From a checkpoint of a small mixture-of-experts model trained on Wikipedia: 9 layers.
Below are experts of layer 5 (counted from 0) of a mixture-of-experts language model. Rows are named router (the router's row for the expert), gate (a neuron's input weights, with its number), up (a neuron's input weights, with its number), down (a neuron's output weights, with its number) and show model dimensions 0-127. Each number is 128 + 32 x the weight over its row's rms, rounded and kept within 0 to 255.
After each expert's rows: "raises" lists some tokens whose logits its average output raises strongly, later layers aside. This comes from a sample of Wikipedia text that the model never trained on.

# expert 14
router [142 134 134 145 136 110 176  89 130 124 193 147 136  88 116  97 154 141 111 143  19 150 137  77  87 149 111 136 134 148  99 107 125 147 121 105 108 136 132 151 115  69 100 166 240 110 112 153 106 118 155 106 140 153 118 155 139 148 148 113 143 109 126  82 184 154 117 130 104 129  98 144 136  98  68 112  86 130 120 181 112 130  65 132 141 135 162 126 160 174 197 154 102 137 127 140 147 138 167  93 151 174  79 168 160 140  96 116  49 137 147 175 114 208 124  76 150 121 165 161 128 132 152 155 167 111  75 110]
gate13 [ 49 129 126 133  69 150 136  64 118 151 147 104 165  96 115 130 150 153 148 119  86 124 151 112 176 152  64  65 151 208 123 104 171 123 127 124 142  97 164 118 141 117 103 129 131  89 157 123 124 192 128 106 121 132  96 116 139 167 149 104 187 101 152 161 127 108 110 158  79 189  94 104 118 120  81 117 111 132 121 130 138 139 104 190 179 142 143 144 161  56 144 179 158 111 180 144 162 110 158 131 109 134 125 169 136 171 168  45 113  66 185 149 126 148 156 132 109 129 127 128  99 108  59 165 172 153 150 126]
up13 [106 140 174 173 147  91 138 100 117  70 110 106 100 135 212 138 156 168 138 173 146 107 108 100  92 134 149 128 144 137 168 150 150 104 139  82 144 112 161 120  95 108 132 135 110 143 168 116 164 108  78 150 123 138 162 121 129 134 124 132 122 123 112 143 122  95 176 153 172 156  83 148 175  41 100  69 130 162 105 163 115  95 155 124 166 154 192 128 174  90 116 148  77 116 175 123  63 108 134 192 115 141  54  64 113 179 149 124 166 119 144 110  70 148 127 106 198  98 155 133  71 143 150 142 117 140 115 178]
down13 [ 83 153 125  86  75 175  92 125 115 100 149 189 124 153  87  98 131 147 158 124 115 115 190 123 147 112 116  39 105 125 138  91 108 168 127  85 182 146 109 118 153 177 116  84 142 146 130  97 152  78  97 143 146 137 168 182 127 128 179 158 180 134 176 119  97 116 119 120  77 179 128 171 143  92 166 151 111 123 115 110 169  82 148 225 106 102  97 129  90 144 165 111 133 185 102 144  48 125  83 168 105 153 157 110 130 149 154 142 122 151  89  59 141 123 122 147 134 102 137  75 157 153 121 135 112 135 149 160]
gate14 [145 160 177  53 110 120 152 113  49 133 170 154 124  95 143 137 166 159 175 112 157 142 128 160 124 126 115 147 172  86 139  91  96 125 171 104 112 124 175 127 108 120 165 175 143 111 138 142 236 143 127 140  74 153 126 168 119 157 153 139 178 160  91 138 206 140 128 120 118 130  75 111 126 110  77 104  90 162 148  90 113 161 160 119 163 127 156 136 146  72 124 145 139 137 127 133 157 133 192  91 180  92 150 123 168 137 146  39 132 103 139 135 134 151 122  96 110 132 135  40 100  98 175 133 161 156 138 108]
up14 [110 157 140  69 143 160 149 132 108 146 141 163 141 118 127  79 145 133 135  93 113  90 153 135 168 136  76 112 147 169 167 152 150  95 144 114 150 124 100  87 186 114 122 137 100 159 153 119 154  82 118 135 182 129  77 175 115 160  75 174 170 129 150  75 121  90 105 134 198  83  85 141  64  92 139 133 114 120 125 146  94 108 140  87 117  28  99 155  67  76 119 126 171 136 178 144 101  84 182 132  93 115 127  92 150 157 168 159 103  87 158  98  79  89 146 116 148 127 119 123 194 112 138 120 100 127 184 100]
down14 [ 59 112 133 106 123  98 123 105 121 193 162 152 114 114 130 110 129 135 137 150 163 111 162  95 111 103 156 132 190  75 150 143 102 171  99 114 152 130 185 109 111 134 124 106 129 139 109  70 112  98 177 127 195  62 117  94 123 123 139 186 162 114 131 131 102 149 176  97  60  57 144 180 150 100  87 194 111 111 107 147 108  73 111 130 111 118 154 103 131 118 155  74 162 125  50 137 143 130 125 133 166 148 138 107 130  97 107 128  45 127 161 129  85 161 155 105 141 122 118 121 225  97 133 137 166 174 146 124]
raises: " written", "ly", "ist"

# expert 29
router [148 157 162 163 122 113 162 134 110 111 169 154 118 123 131 139 139 124  92 133 151 136 137 114 153 161  76 173  84 127  57 125  95 126 172 121 141 112  98 116  77 178 122 102 111  98 162 117 122 177 177 115 154 180  96 102 114  90 140 100 173  60  52 163  56  99  79 116 134 159  91 148 147 118 100 115  68  72 162 153 120  87 163 153 121  80 126 150 164 112 151 147 112 129 146 102  86 113 150 123 176 152 160 182 107 145 137 113 158 108  81 146 168  69 111  93 130 104  84 127 150 136 144 193 212 155 120 135]
gate5 [177  97  86 100 109 141 171 124 132 149 148 149 164  86 147 192 144  97 120 175 101 143 133 156  70 146 113  85 115 111 117 105 136 141  86  98 159  71 124 127  94 145 132 117 111  95  99 151 183 170 179 122 130 129 129  86 164 109 170 117 143 121 124 135 133  98 150 158 143 164 139 163 144 202  75 136  91 156 142 173 155  17 141 185 186 125 144 103 170  84 121 129 145 137 108 155 156 105 124 168 115 190 120  76 111 205 196 161 135 138 114 113 194 123 105 145 129 124 136 128 151 168 143 152 172 138 103 141]
up5 [ 92 132  75 129 160 139 112 199  87 150 144  74 121 152 183 130  82 134  67 130  90 129  88 130  86 186 140  93 149 142 119 149 168 143 110 101 107 164 120 130 174 211  77 106 139 113 134 114 128 136  47 104 106 159 149 106  85 173 102 132  76 144 113  94 175  85 123 171 104 163  81 106 120 105 138  69 120  90 112 166 114 126 127 168 134 130 108  91  72  89 168 149 117 125 144 131  97  82 105 134 119  90 113 178 148 117 162  83 144 109 119 148  80 147 140 128 146 156 112 164 116  81 151  96 107  85  50 150]
down5 [113 131 103 183  89  68  99 125 136 111 157 113  67 122 122 127  67  93 193  87 147  72 185 150 198 150  97 116 134 119 108 135 176 122 182 164 153 135 172  64 104  80 140 152 116 144 155 136  76  92 128 122 164 150 130 123 179 113 128 156 166 157 111 113 144  70 119 144 136 120  82  86 175 115 113 192 116 121 127 131 150  96 136 125 199 127 155  95 109 110 200 148 102 161  91 120 146 156 112 180 135 143  98 121 142 168  87 160 121 139 109 132 147 117  86 194 159 143 163 160 135 120 121 208 143 140 149 132]
gate6 [119  97 156 112 171 144  69 121  94 147  71 205 145 104 114 158 133 127 123 128 145 165 147 128  50 120  77 157  75 129  71  69 122 101 162 121 135  54 131 144  77 153 136 119 107 129  98 177 132 188  94 164 169 122 157 134  69 108 166 125 120  97  69 127 169  90  66 146 126 143 164 144 126 123 111 167 107 105 156 116  68 123 158 199 125 107 148 112 129 108 129 141 113 149 151 124  50 116 159  71 152 189 153 142 115 115 168 137 162 154 116 151 155 107 115 137 125 133  87 110 166 155 152 188 139 125 138 100]
up6 [119 123 132  46 143 138 149 176 160  90 126 155  88 103 157 130 167 146 138 110  91 102 130  99 159 154  96  69 142 124  99 130  76 145 136 176 167 126  94 109 142 115  89 135  73  96 159  59 156 105 117 172 115 124  83 129 190 138 119 140 120 140 136 124 177 106  71  98  86 124  99 103 118  81 103 147 156 113 126 126 162 109 133 163 136  56 153  98 165 144  74 133  75  93 120 162 126 115 127 133  99 174  92 123  89 108 104  84 151 131  74 180 134  89  74 131  96  69 149 134 187  91 184 155 136 178 159  93]
down6 [110 156  62 181 129 144 108 143 159 145 121  91 194 153 231 105 121  74 123 115 114 106 152 129 145 142 113  59 129 117 118 130 160  62 119 142 165 156 134 129 125 119 140 157 126 134 170 149 111 116 154 101 133 147  88 120 142 133 105 168 123 188 150 103 152 108 141 141 206  77 129  78 106  79 120 190 149 151  76 189 179 171 121 134 122  87 144 138  67 143 100 103 135 124 130 142 139  83 174  83  97  92 140 125 100 122 119 172  93 140 145  67 154 158 181 126  58  91 159 114 147 107 117  91 116 158 126 128]
raises: " a", " the", " his"

# expert 21
router [ 84 155 127 142 178  44 161 157 138  84 126 117 136  99 131 128  96 202 195  60 125 130 112 160 119 136  89 118 122 131 192 164  90  98 170 112 141 195 105 191 111 136 146 100  52 140 125 155 114 126 137 118 131 166 182 144  83 127 127 109 112 177  84 144 151 116 131 131 119 166 152 115 109 114 122 146 123 141 144 106  90 153 105 151 140 132 132 188 195 144 127 117 143 132  95 168 122  47 139 155  85  67 133 105 134 100 149 153 156 191 160 141 124 141 122 123 151  90 144 146 118  91 126 109 153  48 131  74]
gate4 [135  99  92 163 133 100  84  80 125  50 124 151 107 107 118 121  97 184 110 112 102 168 187 142 116  91  72 109 139  97 150 148 129  56 123 120 102 128 115 130 179 160 102  89 116 161  99 116 120 131 177 168 142 134 170 155  68 163 155 117 104 102  66 139 144  82 161 125  95 149 112 164  67 137 151  87  96 133 106 120 145 168 152 146 136 137 145 138 182  96 173 142  65 139 189 139 182  92 149 134 112 162 202 101 110  74 105 175 112 180 129 149  97 165 124 125 151 119 129  92 100  95 172 116  95  81 134 148]
up4 [108 134 147 157 178 168 136 125 101 161 136 126 132 108 133 148 152 173 128 135 121 177 143 113 114 140 146 118 161 119 198 161 141  84  68 111 178 116 114 175 125 220  92 129 139 103  92 125 157 178 161 152 108 159 104 111 118  72  86 111 171 124 127 131  82 170 112 154 146 155 147 139  78 142  79 151  90  96 156 148 141 100  37 119 113  97 109  94  98 139 139 130  81 116 166 119 134 153 114 115 149 139 109 157 122 116  83 199 124 129 118 128 141 165 106  89 110  75  89  99 102  70 184 102 176 136 199  61]
down4 [110 103 154 177 182 144 145 116 137 153  92 131 143 130 134 104 113 123 132 148  72  90 145 100 179 101 119 142 151 102  68 134 154 146 138 137 102 137 177  88 124 146  99 123 138 106 157 126 130 108 125 120 110 129  97  97  87  91 162 166 152 161 180 204 130  88 106 116 128 151 147 127 131 118 104 157 133 189  86 137 190 137  95  99 210 166 186 134 162 132 152 178 126 125  77 141 125  98  47  99 118 107 135 164 114 136  60 146 157 193 149 178  80  76 109  76 133 139 161 148 147 140 161 126 149 182  79 189]
gate5 [ 92 142 148 157 144 139 101 133 115 126  71 166  89 109  99 128  93  98 133 113  79 146 122 143  98  47  73 102 104 134 147 119 146 139 153 143 203 122 178 120  68 156 150  95  95 170 123  96 111 145 182 136 113 200 184 150 125 178  92 149 115 134 104 123 107 116 121 123 149 114 112  98  73 112 105 135 101 133 154 128 124 226 115 137 101 128 168 151 186 124  52 158 127  94 116 167 160  62 106 155  52 167 101 144 115 102 122 145 135 161  85 159 145 155 140 143 145 109 125 131 149  70 142 108 116  67 123 167]
up5 [175  90 105  72 164 143 139 187 118 106 152 113 156 139 147  96 108 181 151 129 157 131 136  44 132 134 141 138  66 162  78 160  97 111 121  95 134 108 114 146 166 140 137 116 122 107 205 109 140 189 190 111 139 144 166 107 137 118 121 153  99  94 183 144 120  89 174 144 111 120 131 111 114 126 131  98  90 109  70 139  96 157  96 131  33 100 124 187 132 141 118  92 122 124  82  72 141 105 131 181 163 137  95 162  83 118 141 108  87 115 116 166 139 193 109  87 113 104 123 164 190 124 137 155 146  67 113  94]
down5 [ 89 110 161 103 102  77 170 110 134 148 110  82 106 107 139 140 167 139 152  94 109 132 104  41 113 139 139 124  73 159 137 187 115  98 164  99 103 143 120 145 210 169 142 178 143 103 186 178 138 103 107 116 123  99 134  78 160 141 192 132 102 139 181 124 109 120 142 115 121 104 103 142 175 119 155 148 169 131  83 159  85  95 154  97 137 123  75 117  96 152 131  93 166 111 150 141 117 184 219 135  98 162 122 139 104 103  72 167  95 147 145 144  94  84 184 146 132 120 156 105 137 153  98 146 135  51 164 114]
raises: "orship", "ures", "ured", "ience", "rated", "rif"

# expert 24
router [172  90 119  87 154 117 145 126 153 140 117 105 126 119 126 157 163 156 140 143 132  91 163 112 140 123 159 137 115 126 165  91 148 115 126 128 125 152 170  84 119 161  74 106 120 173  97 153  62 108 131 150  99 112  89 160  85 137 149  68 128 164 145  95 106 135 119  91 110 157 103 175 138 161 124 179 145 122 119 135 130 128  60 108 114  81  85 167 154  87  49  78 138  90 109 112 100 127 135 132  24 109 133 166 121 108 135  49 183 127 108 134 105 225 116 198 142 151 125  97 168 131 152 116 132 194  95 136]
gate8 [ 96  44 111 180 148 133  45 120 131 138 144 147 114 133 165 165  94 169 193 113 185 141 109 128 137 179  97 110 197 137  75  87 108 100 161  85  87 129 101 116 162 133 149 147 115 129  73 139 190 124 151 113 138 148 187 130 126 126 149  55 122 185 132  91 138 107 170 153 134 159  83 156  98  79 141 154 166 110  87  85 152 159 136 200 133 130 133  92 132 146 106 144 150 113 116 120 114 117  93  94 175 124 117 167  64  99 120 133 167 121 110 121 147 190 140 152  96 173 137  92 126 107 175 119 157 110 131 112]
up8 [185 102 111 190  89 126  94 130 128 146 112 101 112 157 167  91 139 160  91 103 128  90 102 104 109 124 107  83 140 217 195 113 149 143 172 178 152 133  88 130 119 134 194 138 158  56 162 133 119 185 125  81 130 147  87 153 112 146  55 128  84 195 115 104 129 154 122 139 102 102 136  77 138 103 159 112 121 179 194 124  75 120 120 165 109  99  87 121 136 166 129 121 131 119 163  87  99 129 141 104  90 102 120 143 114 141 146 125 131 201 139 126 117  87 180 109  59 100 133 172 121 142 157 109 113 127 165  85]
down8 [126 127 127 107 144 111 126 114 104 115 186 118 188 185 116  98  70  86 149 164 148 176 168 105 141 160  79 192  98 124 187 128  90 121 114 143  88 111 111 110 150 179 170 140  96 161 153 114 113 119 135 123 129 133 171  98  97 184  74 126 133 127 119 137 169 163 136 146 165  68 112 142 150 184 107 169 177 135 109 113 113  74 135 115 149 121 131 114  76 114 155 137  86 201 109 120 149 112 124 164 157 158  31  84 112 132  60 128 119 156  84 126 104 143 180  95  90 162 147 117 115 155  72 110 157 168 138 162]
gate9 [ 86 101 132 122  94 142  69  68 137 132 139 121 179 162 104 150 130 177 172 156 150 153 171  66  93 150  96 123 121 106 114  95 106 165  78 100 177 120  86 183 113 168  99 148 149 187 119 129 102 101 196 143 122 151 139 135  98 183 192 174 133  99  90  87 115 179 109 107 163 165 125 121 141 110 109 107 105 119 113 130 124 145  83 125 180  87 116 144 174 181 115  96 157 172 119 133  91 126 130 106 121 185 199 102 158 132  81 106 197  89 155 190 140  90 136 155 104 101 134 111 138 146 144 130  80  98 114 121]
up9 [129 190 124 142 103 134 116 138 202 134 134 122 169 176 114 139 205 161 150 151 125 131 121 118  99 143  97 158 127 135 117 115 153  93 171 171 117  97  69 105 120 170 151 106 161 152 104 121 109 167 125 153 202 122 121 145 119 112 115 113 119 175 155 127 115 150 175  98 166 136  75 164 130 135 136 124  98 142  75  56 153 102  99 176  68  75 166 126 133 147 148 206 138 151 221 151 140 156 144 159 123  88 169 148 106  85 160 157 109 109  62 139 148 166  86 154 153 139 206 155 119 104 110 162 116 121 127 139]
down9 [120 114 138 113 134 142 161 120  57 134 123 166  98 134  97 149  89  83 101 108 204 143 122  49 120  93 125  94 177 104 169 141 187 111  98 164 125 117 108 100 145 104 109 115 116 150  99 142 147 150 147 175 117 115 137 163 146 138 122 109 105 186 120 150 137 147  76 147 129 184 108 115 180  33 178 124 131  83 170  68 139  71 133 129 128 179 127 175 156 107 145 114 124  94 155  87  86 156 132 141 131 145  61  96 200 129  74 110 112 102  87 134 138 166 139 183 121 134 108 132 130 192 148 114  80 126  97 121]
raises: "olog", "ñ", "with"

# expert 11
router [111 170 115 112 173 106 154  73 167 122  61 143 123  53 163 138 121  87 101 118 116 146 158 132 141 155 152  70 115 123  67 145 140  90 147 161 154  96 159 102 105 173 124  18 152 103  57 152 104 103 120  92 114  84 126 147 155 165 194 140  88 144 142 100 114 156 155 126  98  87 177  90 121  84 138 114 130 107 156 108 145 149 140 129 156  84 160 100 145 118 160 138  96  87 128 100 155 158 150 132 118 176 100 130 131 113 159 148 184 132 183 103 141  99 126 160  99  98 151  75  87 118  70 105 143  64 147 145]
gate4 [160 140 114 128 115  72  91 129 125 126 108 120 131 146 130 163 165 162 135 141 171 133 147 132 110 101 156  79  92 117 171  78  88  90 142  98 144 113 184 138 111 168 152  93  95 155 134 214 150 102 150  95 148  47  73  82 117  81 132 150 177 194 133 156 189 130 143 161 159  65 180  91  79 117 164 158 128  81 138 111 157 167 144 123  90 109 126  73 146 114  58 115 148 160 118 125 132 146 149 152  95 136 154 139 113 160  86 123 134 100  81 119 153 157 159 175 127 127 140  38  99 129 124 173 105 128 120 132]
up4 [145 182 136 101 169  64 163 156  86 118  21  96 139 125 121 110 131  84 167 161 134  89 142 129 137 178 124  88  76  88 123 141 180  99 103 147  90 167 147 112  94 145 123 112 137 153 145 147 164 107  88 163 135 160  77 125  87 139  86 121 113 130 129 104  94  96  97 101 176  76  62 120 148 161  95 154 130 155 134 176 122 141 147 140 124 160 149  85  96 137  46 156 133 137 134 115 152 146  33  95  68 165 168  93 146 172  94 113 160 132 107 143 135 109  71 126 106 158 143 124  93 140 125 145  92 129 128  97]
down4 [142 130 106 147 167 104 131 110 126 213  75 166 103 170 146 130 116 102 203  89 165  83  76 119 123 156 100  84 130  86 108 162 145 136 122 125 130 113 119 170 169 131  96 123  82 129 126 134  86 100 165 103 149 132 150 147 148  87 100 187  98 129 111  92 175 141 168 125 114 128 134  96 127 182 107 125 121  89 107 124 162 102 116 146 125 143 110 134 108 106 132 158 129  87 178 104 174 101 141 147 122 136 125 199 168 110 124 140 152  86 134  91  29 191 125  82 166 121 101  88 169  70  96  99 101  77  83  68]
gate5 [157  73 155 123 125 122 108 111 108 171 148 108 172 118  76 104 146 158 130 164 177 171 119  81 107 124 149 161 101 111 122 145 104 103 107 108 156 191 162 149  91 140 133 124 145 185 136 178 158 144 180 141 157 135 103 101 134 192 133 119 105 169 139  83 165 146 159 214  63  96 167 182 106 137 180 168 124 135 189 143 150 132  97 143  81 136 132  81 133 145  74 154 143  95 126  94 140 127 141 130 101 159 128 112 201 127 173 135  73 103 104 134 143  94 100 143  41 135 139  94 133 154 153 165 151  90 137  73]
up5 [191 152 150 170 150 135 127 190 118 134  83  89 117 113 128  73 116 195 125 123  84 157 173 101 128 115  91 103  88 151  95 116 117 127  82  99 133 157 115 161 171 179 132 155 141 105  84 193 108 150 142 138 118 143 122 133  60  98  88  83 134 139  97 118 139 139 182 165 118 117  97 115 102 225  98 102 162 126 119  82 129 113 167  95  90 126  74  63 139  91 113 148  98 141 141 141 143 143 105 121  99 109  97 160 138  83 139 149 150 117 142 119 125 168  95 159 178 147  95 118 218 122 165 196 155 120 165 129]
down5 [131 138 181 118 136 200 138 185 110 175 132 168 171 156  75 122 134 161  81 143 161 128 110  97 120 105  98 159 141 142 116 109 153  76 183 130  75 147 111 113 146 106 114 179 169 159 109 155 167  88 170 152 169 139 143 104 108  90 135 135 147  99 115 179 135 102 104 112  84 119 146 115  77  92 140 194 147 125  90 132  75 148 125 164  83 128  90 137 109 143  62 143 133 210 176 148 118 168 129 133 163 115 118 127 117 142 191  98 125 145  91 104  88 162  94  87 119 124  92 225 143 128 151  93 135 147  87  93]
raises: "ated", "\".", "ined", "elled", "een", "ating"

# expert 27
router [110  76 137 171 147 175 120 103 121 102 149  96 186 163 121  36 137 144 123 149  75 133 129 151 146 136 122 131 147 140 182 105 156 118 151 127 125 106 106 102 193 171 164 140 123 163 171  81 143 126  87 154 134 159 133 119 125  79 173 142 143  88 140 202 146 114 109 105 154 229 114 167  84 156 145 103 210 137 134 167 116 163 107 138  73 150 196 161 107  95 148 173 102 151 152  90  84 102 180 124 155 156 137 104 155 139 139 128  84 147 165 129 124 121 142 116  69 166 124 119 160 122 155  74 108 147 134 133]
gate8 [103 141 133 114  67  80 139 121 147  81 115 113 111 120  57 121 157 160 145 123 147 170 145 143  84  97  35 144  98 125 139 114 156 164 145 111 146 159 138 159 130 151 149 149 148 206 113 109 150 128 161 141  97 117 142 117 102 207 128 175 120 122 109 127 114  82 114 103 164 158 105 168  96 107 126 166 138  84 107 136 146 147 108 112 115 155 110 183 108 146 116 121 137 172 158 178 126 149 178 104 131  97 212  90 138 128  90  88 129 112 177 186 123  73  98 118 148 178  94  81  70 132  79 167 183 168 119  85]
up8 [192 145  90 104 174 115 149 156 142 100 114 132 132 122  84 161 101 133 111  98 148 118 147 150  89  62 154 155 145 127  91 190  94 161 149  88  90 136 149 147 111  97 118 134 162 121 148  67 146 155  89 153 140 119 103  94 120 130 144 125 179  69  76  59 104 103 115 126  80 134 134 149  67 110 168 115 169 114 142 158 129 162  97  86 113  47 157 133 110 124 153 148 187  89 109 141 167 106  69 157 149 124  94 121 177  93 111  71 111  98 130 129 169  98 118 196 149 138 103  92 151 143  82  90  65 152 122  80]
down8 [ 87 163  90  63 116 216 176  59 144 137 119 145 133 153 130 131 136 131 101  99 107 126 134 154 119 146 119 165 161 112 136  93 186 196 114 158 147 107 136  98 161 101 126 109 149 120 103  58 111 136 113 147 141 128  96  85 176 114 111 135 195 101 151 159  37 151 172 165 116 112 149 168 127 121 131 126  96  90 124 138 110  78 137 157 140 117 142 107 113  52 207 121 185 163 137 125 147 155 103 128  88 151 127 169 186  96  82 147  86 106  88 138 112 139 168 159 117 114 160 105 110 121 151 142 191 110  95 109]
gate9 [115 146 130 163 152 123 171  86 121 167 120 168 179 117 107  87 198 145 122 163 136 107 129 143 162 150  79 150  82 130 200 109 127 142  98 129 128 152 113 108 189 166  94 159 167 180 135  83 155 110 162 188 168 177 183  76 126 129 162 156 128  98 174 178 107  96  88 164 203 135 123 113  63 110 113  80 149 107 162 157 126 175 119 143 114 132 150 112 123  75  91 151 106 129 160 129 143 111 102 127 128 138 125 154 119 158 124  52 107  95 183  99 152 123 116 127  79  92 101 125 123 120 179 161 153 109 147 195]
up9 [111 125 123 139 141  97 105 108 150  88 116  43  47 145 169 155  93 116 148  88 124 128 187 194  86 153 148 113 119  78 129 109 121 153 111 162 119 154  34 120 114 108 124 122 122 158  92 144 102 109  92 112  84 103 141 105 136 175 148 141 177 156  92 141 132 117 147 145 173 127 105  90 158  88 164  52 169 183 164 160  71 177 100 126 143 150  83 116 148 153 125 128 130 183 126 131 186 175 104 101 138  98 146 147 105 157 135 175  97 106  86  96 100 156 164 167 174 130 189 149 135 138 142  91 118 120 115 155]
down9 [122 146 138 152 128 199 169 103 151 113 107 103 130 120 169 155 134 150  97 152 120 146  73  81 141 131 127  56 181 145 144 193 153 109 106 101 161 141 119 161  87  68  95 163 172 127  69 182 181 119 131 142 132 132 168 190 123 141  86 152 195 187 106 113 109 133 203 148 161  73 132 131 144 126 102 100 184 188 143 121 137 141 138 138 108 106 170 130 183 109 175 155 109 121 178 134 155 148 126 178 101 125 126  54 122 135 114 160 166 154 156  95 119  95 124 132 107  95 134  57 119 110 118 137 160 123 148 154]
raises: "\n", "\"", "==="